From a checkpoint of a small mixture-of-experts model trained on Wikipedia: 16.4M parameters, a softmax router.
Below are experts of layer 10 (counted from 0) of a mixture-of-experts language model. Rows are named router (the router's row for the expert), gate (a neuron's input weights, with its number), up (a neuron's input weights, with its number), down (a neuron's output weights, with its number) and show model dimensions 0-159. Each number is 200 + 40 x the weight over its row's rms, rounded and kept within 0 to 999.
Before each expert's rows: "raises" lists some tokens whose logits its average output raises strongly, later layers aside; "comes before" lists some tokens at least twice as common just after its tokens as in all text. This comes from a sample of Wikipedia text that the model never trained on. Tokens count by the router's weight.

# expert 31
raises: "ha", "ca", "tra", "har"
comes before: "ed", ",", " of", "ion", "ing", " and"
router,168,225,235,187,154,237,284,245,222,261,181,266,261,215,192,228,253,226,179,260,191,182,123,227,161,224,239,207,212,309,282,124,166,194,106,196,233,210,106,234,253,197,265,171,191,187,232,224,182,167,170,170,181,188,212,249,185,245,207,215,170,150,242,128,202,240,182,210,237,228,129,231,264,193,259,117,262,79,207,240,198,188,218,255,238,241,225,184,189,172,232,204,169,148,232,171,194,223,170,227,201,150,217,226,176,234,195,196,168,178,209,263,134,215,204,245,181,230,186,137,214,183,156,172,227,252,192,185,164,250,176,219,166,189,240,221,173,185,177,130,203,221,251,195,120,208,229,168,195,205,277,219,148,211,254,230,247,176,224,193
gate0,150,145,288,211,198,232,278,256,187,195,209,135,204,248,213,222,236,224,199,167,242,134,243,132,195,185,195,230,187,174,188,201,154,246,218,221,177,192,214,182,204,164,277,139,206,230,190,230,261,208,232,219,185,259,225,182,229,222,228,207,224,154,191,211,217,220,100,206,235,181,194,191,144,185,186,152,266,200,182,131,210,156,172,222,263,312,170,149,165,204,276,241,124,222,246,138,194,212,247,194,179,123,149,202,229,200,182,252,190,111,192,180,211,234,133,241,126,177,125,255,166,165,212,182,187,169,174,219,258,142,138,214,167,230,154,150,315,193,197,158,223,247,253,237,198,177,210,140,195,160,177,215,230,241,224,191,193,214,232,190
up0,159,150,163,140,254,166,185,191,203,275,238,207,244,208,258,269,184,187,119,168,179,232,184,165,314,211,223,218,197,247,255,135,259,202,188,189,263,239,208,245,201,246,236,190,147,230,240,221,181,258,199,137,163,180,215,210,212,270,187,210,193,188,235,212,218,244,164,131,177,176,199,169,181,198,200,176,171,206,226,200,233,249,179,202,223,184,218,146,195,231,159,216,174,135,183,204,141,172,220,249,201,221,231,277,211,211,154,200,146,192,207,317,193,169,227,263,250,198,247,160,129,227,115,178,176,161,196,280,262,146,258,242,203,238,185,154,159,230,250,172,163,206,227,154,179,171,87,203,201,207,259,183,132,169,216,244,215,159,191,137
down0,194,212,183,74,166,234,197,234,203,126,120,139,266,263,167,204,245,127,165,155,221,202,150,254,299,155,158,243,193,173,234,190,218,217,176,163,158,176,161,236,166,209,176,266,261,203,146,173,292,252,234,223,176,174,198,248,146,254,155,229,206,167,202,216,236,162,192,71,240,165,210,257,209,182,204,228,213,259,246,225,217,204,242,214,256,154,216,230,192,163,199,242,123,205,148,202,207,213,210,200,178,257,204,252,244,216,205,108,163,198,227,212,211,219,260,237,226,208,240,208,184,165,264,210,182,160,248,221,166,218,198,160,278,234,191,219,268,172,167,184,177,218,243,235,215,218,232,260,216,261,254,196,185,194,145,221,221,202,208,192
gate1,176,124,215,202,256,225,194,227,164,192,214,196,156,195,204,203,170,246,117,191,224,169,225,185,206,240,169,172,219,235,220,156,191,208,156,177,303,216,180,73,212,172,154,157,253,160,172,233,189,249,183,167,205,246,209,227,223,201,220,194,182,213,236,183,184,146,226,205,181,171,191,143,219,143,252,245,165,215,263,156,264,241,195,235,152,189,154,167,239,196,197,168,255,219,150,281,223,156,127,195,222,190,194,222,183,227,162,250,219,223,146,171,204,257,195,257,154,140,210,227,252,181,183,170,197,225,177,215,205,160,90,176,242,249,163,156,172,243,135,194,268,208,194,253,223,245,252,108,141,211,321,172,214,236,248,197,165,261,145,190
up1,204,160,158,134,123,102,210,192,115,177,231,215,258,169,325,204,258,221,185,235,178,157,227,124,266,168,164,153,258,215,207,137,205,143,181,261,260,253,220,159,207,194,209,171,206,237,221,210,243,265,187,235,192,201,187,219,262,218,264,246,235,245,272,199,143,173,178,241,192,173,163,196,197,203,124,241,149,202,155,225,162,162,246,73,234,221,216,109,220,200,183,208,164,221,249,192,204,136,132,193,191,140,193,181,204,245,215,198,189,187,237,239,189,279,171,209,161,238,230,157,211,190,129,206,132,235,181,172,190,193,172,231,253,214,201,241,235,262,231,217,173,187,200,200,215,201,276,187,195,179,159,212,231,226,230,187,172,190,220,199
down1,277,160,195,204,227,273,231,153,233,194,159,233,138,155,219,229,178,234,210,224,130,265,199,210,159,179,219,162,147,186,168,231,156,200,179,176,199,243,230,169,235,183,264,265,198,233,181,214,197,187,119,187,190,202,156,261,156,218,261,228,129,201,202,224,270,256,263,226,238,193,228,240,258,191,254,232,121,157,236,155,272,237,213,223,123,210,161,193,101,191,167,151,170,164,193,252,233,254,198,228,223,217,239,148,257,239,238,263,169,245,230,247,174,201,145,203,206,241,263,196,159,269,206,192,129,223,201,207,173,189,175,249,125,206,132,181,188,187,230,226,184,214,223,178,258,140,213,234,253,211,218,295,149,177,243,202,201,207,170,259
gate2,196,167,227,181,224,167,273,238,162,129,194,153,211,133,200,220,232,235,225,214,275,217,180,241,309,280,215,230,273,209,198,203,232,234,217,186,214,151,222,255,232,272,182,96,209,229,201,189,108,158,177,210,232,145,215,248,191,171,127,160,202,249,203,227,242,191,239,214,240,219,181,295,254,180,147,249,213,176,198,234,187,164,178,142,213,209,194,268,169,225,139,253,226,178,174,228,181,133,102,263,179,281,247,222,194,136,218,245,139,180,223,193,197,249,220,193,240,210,170,172,171,264,228,184,261,171,173,218,190,193,169,202,215,94,211,248,164,185,208,187,254,175,156,186,206,203,144,179,165,192,205,159,143,204,228,261,190,190,206,213
up2,229,214,112,159,257,194,233,135,257,236,148,181,239,121,295,203,196,199,275,150,275,229,209,141,134,129,274,282,221,161,237,224,244,210,216,210,298,195,197,221,214,216,238,187,174,124,245,226,116,166,157,160,230,205,223,226,217,232,138,206,146,214,247,183,235,182,180,200,187,277,203,211,214,198,151,209,220,161,151,207,220,202,197,239,149,214,183,261,195,184,207,188,240,150,189,192,241,176,150,255,171,220,186,150,222,222,167,225,125,206,159,204,172,204,186,189,272,231,242,204,173,186,167,196,217,202,210,211,143,203,191,196,159,135,188,197,190,135,145,186,220,173,144,145,116,195,145,275,180,286,177,172,211,196,246,279,226,205,208,182
down2,218,219,197,224,169,187,140,165,196,179,163,144,198,241,257,232,185,259,184,242,123,203,198,205,185,220,193,245,151,233,205,179,193,227,261,272,212,263,91,200,160,224,233,163,175,175,198,150,140,201,202,180,242,194,219,239,198,175,273,186,203,117,88,223,195,217,172,148,227,285,194,230,175,221,164,109,238,239,212,233,167,172,175,221,209,165,286,134,149,116,208,213,195,202,215,159,197,202,265,215,149,240,239,211,138,188,191,262,176,218,203,186,199,221,209,179,230,265,214,218,184,183,135,251,173,243,295,184,268,194,261,231,261,298,221,218,141,248,249,199,166,169,154,154,137,180,200,207,194,229,214,193,240,190,184,247,196,260,200,212
gate3,109,219,221,265,251,233,228,172,265,217,116,168,206,282,216,148,199,194,166,251,229,190,201,189,198,305,269,103,224,215,211,209,158,222,215,207,219,240,191,194,243,254,203,215,201,214,183,201,231,190,132,228,174,159,208,254,195,201,190,115,254,159,175,197,226,190,186,172,177,210,150,224,190,167,286,226,159,183,120,184,229,240,180,203,207,268,249,181,229,199,203,235,199,190,195,159,246,212,187,241,237,188,144,186,187,221,209,202,96,130,90,191,255,193,247,187,226,149,163,284,214,194,183,181,166,207,197,197,132,178,173,229,177,87,276,199,185,226,178,120,217,188,212,235,151,231,214,179,178,226,180,147,201,161,245,244,140,178,154,202
up3,187,177,248,257,226,207,231,220,174,189,206,192,192,111,231,191,230,144,310,179,238,261,155,183,199,208,104,221,148,191,178,221,120,212,201,258,221,244,174,205,212,173,192,252,166,191,218,198,194,192,211,146,191,264,189,214,169,151,333,175,165,203,225,204,191,174,200,221,164,215,228,138,227,249,219,225,241,191,201,206,208,211,201,238,238,180,201,185,159,230,167,246,193,76,247,162,199,209,144,231,172,163,259,264,210,151,199,171,149,170,125,224,227,114,227,210,242,182,237,128,204,205,185,152,163,233,176,195,154,199,195,174,156,201,242,232,180,163,290,224,190,206,192,162,153,239,198,245,170,260,208,160,233,226,92,296,192,205,265,214
down3,234,223,217,197,182,164,233,107,226,218,204,215,228,147,295,194,230,225,293,171,168,219,223,228,155,234,173,214,137,210,238,217,150,151,215,148,217,167,228,171,266,166,269,232,190,230,233,166,167,149,168,247,211,231,191,145,209,185,232,127,180,154,183,145,204,275,179,280,176,264,239,153,234,223,235,133,209,232,162,122,173,121,171,273,159,201,257,256,157,135,203,188,225,203,201,279,160,282,186,182,206,157,164,203,136,184,172,229,225,206,211,200,210,188,213,194,160,144,155,218,153,181,220,225,163,241,287,206,171,243,225,215,179,195,212,161,202,227,245,264,210,233,174,270,167,288,213,220,153,178,177,198,217,261,256,203,208,193,216,269

# expert 7
raises: "ft", "th", "ttle"
comes before: "s", "d", "se", "n", "ce", "ct"
router,171,198,136,214,190,202,184,175,223,193,169,237,139,176,227,190,147,177,179,251,160,200,237,228,191,131,192,170,123,171,212,243,156,201,211,157,283,222,223,206,112,217,199,147,199,238,195,263,236,231,205,219,94,177,239,261,210,176,240,144,253,242,174,207,196,204,191,120,100,211,159,188,199,192,197,160,168,181,150,204,210,208,262,235,248,276,208,245,231,283,202,183,257,206,177,229,159,155,221,196,152,119,190,174,214,230,213,190,215,222,270,152,217,208,156,299,199,243,239,248,168,265,220,236,256,285,176,147,269,208,196,289,163,214,203,178,192,165,224,229,261,207,129,196,254,162,147,180,183,244,175,230,232,196,188,197,237,200,147,242
gate0,207,172,196,213,155,185,203,211,247,194,227,202,216,214,233,186,237,245,127,148,230,190,180,251,250,177,175,211,147,256,172,208,211,269,235,151,220,193,283,207,164,146,134,155,192,175,165,181,213,228,231,190,201,140,114,205,141,211,219,171,196,222,178,149,268,213,241,182,173,185,270,181,244,260,227,254,219,194,217,149,165,175,104,207,220,218,144,189,233,226,203,213,199,237,228,194,300,170,139,267,176,163,186,240,186,237,165,154,254,137,203,250,229,278,136,232,173,305,215,264,169,257,196,226,274,203,165,154,177,213,148,279,162,186,197,233,174,174,276,277,179,252,149,151,197,183,242,205,158,189,178,209,159,246,234,144,174,226,192,189
up0,99,270,239,176,231,171,189,249,89,218,159,256,90,178,211,222,226,150,147,215,268,168,282,179,141,183,220,153,199,248,246,220,196,218,184,229,227,242,216,282,235,209,179,103,201,168,241,206,174,227,214,211,204,214,273,183,264,174,181,218,220,154,266,172,226,222,189,169,142,185,133,259,159,163,208,170,252,184,187,242,216,219,156,162,179,179,209,236,230,148,164,179,255,266,174,246,262,184,153,187,188,200,194,197,216,230,212,216,157,202,207,166,192,201,205,265,165,135,286,188,167,246,203,122,229,170,208,231,202,194,207,128,207,197,142,175,205,236,204,207,219,167,227,165,194,191,265,182,169,224,197,259,217,199,217,252,80,160,207,189
down0,221,213,199,197,167,153,289,243,117,200,170,247,195,230,202,149,178,238,229,150,231,193,230,230,168,139,209,140,192,183,215,216,207,302,221,228,90,239,96,237,198,198,190,193,150,232,154,159,192,213,229,143,235,262,234,107,282,200,192,181,187,222,194,153,178,238,168,246,173,206,186,234,201,155,235,163,155,191,229,189,134,158,175,208,183,199,224,229,200,276,174,277,266,199,186,200,209,217,242,265,199,211,262,198,256,227,192,114,235,240,204,230,166,246,226,253,268,240,176,194,185,189,233,233,238,122,190,160,240,186,215,164,191,185,230,199,151,222,284,165,207,256,176,231,190,204,227,140,281,240,183,271,242,167,223,159,212,197,172,163
gate1,215,137,183,202,132,185,226,168,207,197,231,199,178,271,114,301,129,300,211,243,200,212,138,186,191,194,214,186,196,158,221,200,235,209,212,162,229,227,305,136,245,193,228,187,168,164,201,249,203,281,193,213,220,171,213,183,202,182,162,254,196,226,262,186,234,161,182,213,217,203,183,190,196,235,228,250,124,195,230,108,272,238,195,200,277,217,220,207,167,174,237,176,171,213,265,224,212,190,194,226,116,155,136,232,228,189,155,238,207,158,214,159,201,203,182,190,207,265,227,211,243,184,150,255,273,250,303,176,192,180,233,194,122,116,277,180,231,190,143,190,241,204,170,181,171,197,170,175,277,205,145,226,161,198,195,167,269,209,240,177
up1,169,211,222,181,109,251,219,232,150,166,229,221,222,183,262,262,155,258,203,254,180,240,174,190,225,220,172,183,127,160,238,216,233,271,197,150,188,272,187,197,197,186,247,250,218,190,190,238,223,257,157,171,239,165,144,138,115,191,174,231,179,163,157,218,306,157,234,235,212,221,143,176,222,181,249,210,130,174,267,113,178,228,223,234,226,277,214,244,160,125,197,225,207,263,157,264,177,212,191,242,205,159,226,268,201,128,182,182,162,189,219,199,240,161,214,163,241,182,227,168,223,202,178,210,232,208,195,207,215,117,245,225,180,194,260,215,215,187,140,204,126,172,200,226,215,147,265,279,217,151,185,138,160,208,204,157,217,245,284,176
down1,153,182,187,231,201,221,212,134,207,164,109,216,154,209,134,220,155,188,193,228,289,234,222,254,216,188,112,235,209,208,203,169,213,214,210,190,228,283,142,271,251,170,182,182,196,187,170,103,164,184,109,216,147,260,228,176,180,233,232,245,227,262,150,220,248,173,262,198,164,209,186,235,216,237,220,155,96,205,185,144,231,222,157,134,201,208,169,255,153,152,158,253,180,224,176,242,244,187,172,150,228,167,188,195,135,225,278,193,179,151,200,137,210,227,194,130,220,193,219,157,191,153,197,221,241,136,158,152,132,262,145,246,195,169,184,203,165,245,189,206,199,196,206,273,188,187,263,188,234,189,94,227,224,168,178,188,223,213,226,215
gate2,176,204,200,256,252,226,181,204,179,181,180,202,171,136,151,187,162,229,146,342,278,222,310,164,121,258,200,274,243,226,132,236,148,185,225,195,112,256,200,211,181,157,197,173,208,256,188,253,242,187,220,215,185,251,185,205,199,212,169,227,194,154,165,199,242,226,176,175,241,139,228,188,199,277,182,229,224,190,166,165,228,141,165,243,171,156,125,199,197,278,195,189,159,185,211,207,108,202,177,263,171,195,219,184,218,235,200,238,245,239,205,225,201,229,213,193,205,204,173,213,163,207,253,249,295,272,132,156,166,197,164,202,233,178,171,256,219,180,249,209,214,200,248,172,199,170,221,271,176,183,265,182,270,186,172,166,163,182,122,205
up2,193,189,175,205,194,196,179,223,287,181,180,192,220,194,180,185,152,168,143,233,171,152,145,236,233,96,194,147,101,140,220,260,229,186,191,173,177,246,146,228,240,266,189,257,274,214,159,163,158,197,191,229,212,231,288,151,221,237,191,189,233,207,202,204,173,203,193,201,223,264,171,203,229,258,192,211,217,176,210,190,117,215,266,231,244,210,242,170,181,172,199,195,160,102,248,321,175,217,243,204,200,248,192,278,203,188,214,162,170,176,178,216,191,197,199,160,191,170,168,163,186,135,274,153,229,169,235,238,222,246,245,156,159,102,278,240,176,111,165,180,208,256,253,195,185,198,208,219,190,179,197,216,205,182,190,121,243,240,275,188
down2,241,186,178,167,231,212,196,205,198,346,253,166,159,216,166,227,160,210,162,193,233,250,266,169,255,246,229,201,255,186,157,215,155,216,133,252,217,258,210,186,227,252,204,235,143,181,215,143,184,210,248,253,199,190,113,208,170,244,207,169,179,134,231,196,141,246,189,274,216,252,234,173,165,302,201,180,138,241,207,183,214,165,196,218,250,215,262,179,156,237,175,257,213,216,191,190,211,210,204,231,178,221,213,217,238,228,114,198,235,211,202,192,268,239,206,260,177,221,148,184,223,182,122,224,217,176,229,259,140,221,200,240,187,144,179,261,208,278,255,155,192,250,179,149,206,205,239,197,236,214,190,246,80,173,183,129,197,174,134,202
gate3,215,175,212,218,194,247,193,178,180,182,319,251,236,214,274,238,216,267,178,168,174,213,236,210,240,187,175,206,188,110,169,198,138,209,218,224,257,243,334,236,139,130,147,224,261,230,203,235,186,261,205,233,182,153,215,156,189,201,225,181,170,200,154,202,170,201,187,195,198,169,213,154,144,168,246,185,244,266,230,253,263,145,233,214,208,297,189,216,235,209,137,199,259,169,179,166,178,209,194,200,186,163,226,116,178,200,168,192,199,190,201,243,208,185,224,238,222,288,234,214,206,138,232,171,297,193,162,172,209,241,165,254,206,231,210,262,206,165,179,148,309,196,133,187,172,196,193,189,163,247,156,243,158,190,213,261,179,215,128,221
up3,270,201,229,171,183,280,184,263,170,195,193,141,176,220,235,288,205,197,135,234,198,237,172,254,147,225,131,147,181,205,213,234,201,150,170,232,137,281,233,276,160,207,235,231,211,210,154,217,225,200,146,214,228,123,177,205,138,196,218,223,211,196,230,150,250,183,187,272,246,175,149,198,121,199,271,145,102,269,206,198,199,219,285,232,214,218,164,149,180,198,172,219,193,197,151,234,172,244,213,186,184,100,204,217,156,288,220,219,217,216,138,183,201,86,203,232,192,197,156,210,149,209,254,154,149,166,222,173,248,195,134,191,175,152,254,201,196,190,202,227,294,178,182,251,201,163,169,210,194,175,230,184,152,161,192,195,185,206,210,232
down3,235,290,241,168,214,170,243,157,114,197,182,199,182,204,214,184,215,176,211,218,254,218,241,132,247,164,184,200,231,201,107,211,293,174,197,241,201,161,222,270,196,235,132,202,169,118,223,197,131,185,183,263,198,213,181,205,292,120,208,198,207,143,145,230,208,262,154,159,271,179,258,177,240,281,223,201,183,199,205,197,235,166,209,273,220,223,250,156,226,218,191,188,241,134,187,179,226,225,268,160,156,207,186,229,120,262,258,218,168,189,183,172,188,162,162,157,217,236,144,185,229,218,209,153,190,171,182,182,205,162,219,308,280,218,183,100,254,205,294,234,226,240,207,163,174,250,208,217,217,230,218,184,174,216,191,188,204,189,201,184

# expert 25
raises: "-", "\n", "==="
comes before: "\n", "-", "|", "==", "The", "==="
router,196,162,169,206,161,190,219,177,224,144,166,177,111,230,185,220,232,180,156,183,159,124,243,215,129,230,230,190,188,162,206,170,186,146,190,126,174,170,249,224,182,220,143,224,207,190,195,161,222,236,275,108,170,159,168,226,185,151,266,215,192,103,156,199,160,220,174,272,263,156,109,125,170,177,232,201,224,161,219,241,130,177,238,179,255,220,233,233,223,180,134,244,151,185,154,235,213,205,123,219,221,219,225,223,191,219,178,196,211,192,194,201,210,176,242,235,266,180,139,261,170,107,145,191,145,197,208,211,196,134,190,176,230,171,178,135,114,193,220,166,189,171,253,199,253,153,190,218,215,214,176,221,271,232,223,153,226,223,91,232
gate0,236,194,200,207,202,137,208,222,191,178,221,192,163,172,250,200,113,254,196,219,229,283,224,226,110,245,245,234,254,261,234,282,244,226,167,164,230,189,193,311,183,271,174,195,202,212,257,127,249,189,254,220,245,172,205,193,135,167,150,192,183,215,261,202,214,191,171,193,194,255,182,161,251,261,205,146,166,196,208,205,209,203,196,219,142,248,228,187,193,220,239,260,286,202,212,193,215,193,207,266,215,139,208,168,321,241,198,221,178,225,268,216,150,201,207,187,200,190,189,197,182,221,275,247,181,229,147,183,174,221,153,313,202,193,231,187,221,253,156,237,227,240,198,261,201,180,273,191,188,238,195,258,181,216,190,214,173,261,248,105
up0,168,151,206,175,198,162,159,288,146,211,143,273,268,196,200,190,210,149,200,195,191,204,214,212,218,213,259,194,170,249,242,207,219,220,215,243,197,215,204,250,197,273,232,187,176,281,167,173,220,212,185,324,168,156,224,280,227,216,171,171,239,226,285,226,162,190,213,222,253,188,193,163,217,206,83,141,226,265,177,228,193,211,230,157,211,171,180,177,186,187,236,252,237,183,225,234,212,188,215,240,219,116,206,33,243,175,176,278,162,263,188,246,131,121,196,212,162,205,178,194,197,213,286,216,204,177,174,221,206,179,219,186,223,164,207,220,161,226,173,232,135,233,154,232,241,160,185,209,186,196,198,146,205,148,219,229,191,267,199,156
down0,222,213,198,232,157,228,259,183,209,240,164,268,236,211,202,248,289,234,86,192,216,161,196,148,197,222,262,200,217,246,189,169,212,216,154,231,181,194,186,280,167,183,194,203,261,226,182,150,135,220,136,213,226,150,152,170,174,170,229,166,141,246,177,193,103,210,193,239,212,222,205,131,221,252,163,197,276,163,265,198,164,262,157,207,171,277,176,245,268,137,221,251,169,214,230,199,165,162,166,237,224,250,259,206,192,237,212,268,210,203,207,206,121,149,174,218,185,202,240,234,224,156,263,171,146,192,150,229,231,224,130,160,250,233,214,160,150,154,171,257,204,142,141,222,216,193,227,165,192,202,167,217,266,222,245,220,229,154,124,157
gate1,187,209,214,251,123,192,218,240,181,217,253,200,167,207,196,127,218,252,214,250,237,280,150,170,240,179,157,202,203,190,145,149,169,328,237,182,250,211,110,204,283,112,210,173,206,266,163,237,164,177,209,203,175,200,179,190,177,207,215,277,241,211,262,253,237,191,188,151,153,201,209,228,231,219,191,254,203,220,214,180,209,214,165,197,234,178,191,312,186,180,143,197,285,119,250,227,209,244,157,279,175,284,145,199,236,195,228,234,211,199,151,182,183,223,194,221,237,275,204,180,210,232,256,237,200,166,187,157,145,179,175,251,175,154,247,213,182,141,178,172,214,296,188,153,165,218,269,204,199,272,200,215,200,195,154,175,216,175,213,189
up1,279,211,203,179,209,247,197,195,214,201,182,215,159,260,296,192,196,274,170,174,194,200,328,155,117,212,222,256,202,223,278,180,245,163,159,201,116,189,270,203,224,185,155,219,201,170,206,144,184,228,218,202,236,164,192,221,203,180,150,176,226,162,135,202,135,245,216,142,227,232,95,182,160,188,160,142,189,173,215,212,156,205,161,213,234,208,212,162,225,186,231,277,221,304,158,206,197,180,214,230,161,230,252,176,195,231,231,244,217,157,232,209,223,181,209,201,214,199,161,254,182,149,165,167,213,212,213,229,248,210,221,204,253,235,168,180,176,253,216,216,147,204,275,161,159,177,206,98,187,88,169,249,221,148,226,150,209,118,174,183
down1,183,200,253,175,149,205,176,261,289,152,230,210,149,127,165,210,223,191,228,255,214,183,171,195,180,178,252,146,186,196,237,212,186,252,233,160,265,205,178,262,201,142,227,217,235,189,175,196,157,255,229,168,155,196,195,185,187,230,145,251,232,214,204,231,162,108,162,182,233,146,221,229,270,172,167,203,334,198,280,218,169,254,171,257,193,198,224,263,192,176,144,245,220,138,142,259,179,172,135,271,264,225,221,217,193,216,196,180,198,223,191,168,174,181,155,263,189,196,189,232,196,167,220,280,213,215,261,190,164,168,192,243,123,133,167,249,134,166,144,187,207,206,169,212,227,173,185,149,267,249,179,219,270,221,189,220,260,270,187,237
gate2,207,186,170,175,137,94,205,178,190,220,266,197,217,119,149,232,129,210,203,221,203,191,205,158,194,211,173,177,253,218,96,195,122,197,205,220,233,257,233,238,219,205,189,231,251,151,190,226,246,202,179,149,156,219,218,129,218,228,213,145,205,178,183,174,191,197,199,230,168,163,205,217,332,233,288,243,200,209,261,200,192,199,162,107,226,109,207,184,178,192,223,252,215,168,179,243,233,235,133,196,192,194,251,250,256,160,216,277,198,161,212,172,218,225,209,185,213,175,191,170,205,219,252,151,163,259,179,210,212,209,171,192,149,194,161,190,264,234,172,196,208,214,266,257,204,219,115,245,210,304,207,168,180,156,189,198,123,141,175,277
up2,201,170,221,98,154,220,133,256,293,126,158,266,185,163,230,287,219,152,179,163,123,101,196,186,157,206,211,166,221,218,154,147,218,194,204,200,189,187,211,178,153,242,170,255,182,106,204,307,238,180,229,173,88,203,189,208,155,222,221,227,214,188,145,192,205,165,240,253,249,141,139,283,165,221,126,193,211,175,278,185,202,151,233,211,194,156,190,247,219,209,164,225,191,189,152,270,187,196,184,162,248,180,225,208,169,195,204,212,179,146,175,161,223,233,209,153,155,224,182,225,190,195,194,226,172,237,219,140,232,182,234,202,180,206,169,169,141,167,235,248,227,193,214,308,221,183,186,181,200,192,178,142,233,137,208,171,256,224,218,185
down2,142,224,186,116,206,154,191,134,184,208,174,188,240,169,200,261,168,136,246,151,140,162,158,202,196,181,193,189,213,156,199,194,189,224,126,255,277,169,163,172,198,213,150,219,191,223,242,247,180,271,172,195,157,210,207,198,239,251,160,203,144,160,225,199,195,160,257,216,247,177,157,112,200,223,191,186,229,257,278,160,251,139,278,172,171,224,194,202,237,177,197,206,187,217,197,272,236,226,151,176,217,187,199,221,244,225,230,157,166,271,161,205,172,216,294,129,208,179,129,204,147,196,210,164,191,228,265,197,165,247,243,168,246,263,185,147,219,218,155,295,226,207,217,208,238,273,145,158,113,193,133,177,217,243,136,224,194,151,144,224
gate3,192,239,169,165,178,246,238,150,137,228,209,149,257,138,135,156,214,247,205,227,251,182,197,238,229,211,125,179,259,197,139,232,200,223,197,217,166,223,184,210,268,152,183,162,228,213,176,146,301,261,189,295,193,205,211,243,258,187,141,247,172,240,248,186,226,203,187,169,211,239,256,223,292,211,214,209,186,167,206,173,203,214,170,141,171,177,159,146,173,221,282,222,303,190,152,256,217,197,239,156,203,267,155,213,192,280,191,219,163,174,219,179,167,242,185,203,192,280,180,196,188,251,216,260,198,224,175,227,189,210,181,233,171,218,246,183,263,140,154,192,236,227,137,180,149,215,252,236,204,271,175,237,217,176,183,241,210,118,227,102
up3,195,178,172,241,258,204,191,153,215,218,264,185,211,161,199,158,232,186,157,192,233,234,170,160,179,221,276,155,145,198,220,197,197,198,150,175,193,188,227,275,199,186,170,167,225,292,133,168,176,218,204,127,245,147,161,192,142,177,239,169,221,223,241,257,183,214,183,198,214,154,145,154,257,269,195,191,243,174,237,180,138,246,164,222,246,265,247,220,216,148,190,202,174,196,280,252,193,302,183,226,167,232,226,164,264,201,134,209,166,237,98,186,172,162,222,256,219,175,247,160,178,167,223,180,168,179,167,246,193,209,155,196,239,189,189,172,186,168,85,149,184,178,233,103,209,171,208,234,123,189,175,203,235,138,145,127,127,195,190,241
down3,189,196,255,194,225,178,277,233,254,207,212,228,159,187,253,267,208,143,199,254,208,275,206,207,243,175,239,217,171,195,143,268,174,234,156,212,239,258,197,217,181,252,206,150,183,254,209,263,157,147,157,247,222,214,225,216,164,160,211,271,208,221,216,227,210,207,202,165,160,184,251,187,246,226,184,245,203,175,223,258,229,194,233,225,164,191,59,212,139,186,208,160,172,237,287,169,189,220,226,141,154,191,187,210,195,192,193,171,181,204,225,160,221,187,125,158,172,199,171,244,278,231,200,167,243,221,183,161,152,132,187,218,174,211,194,236,252,114,199,181,194,203,109,225,76,218,170,257,232,108,186,172,257,183,206,200,143,180,232,115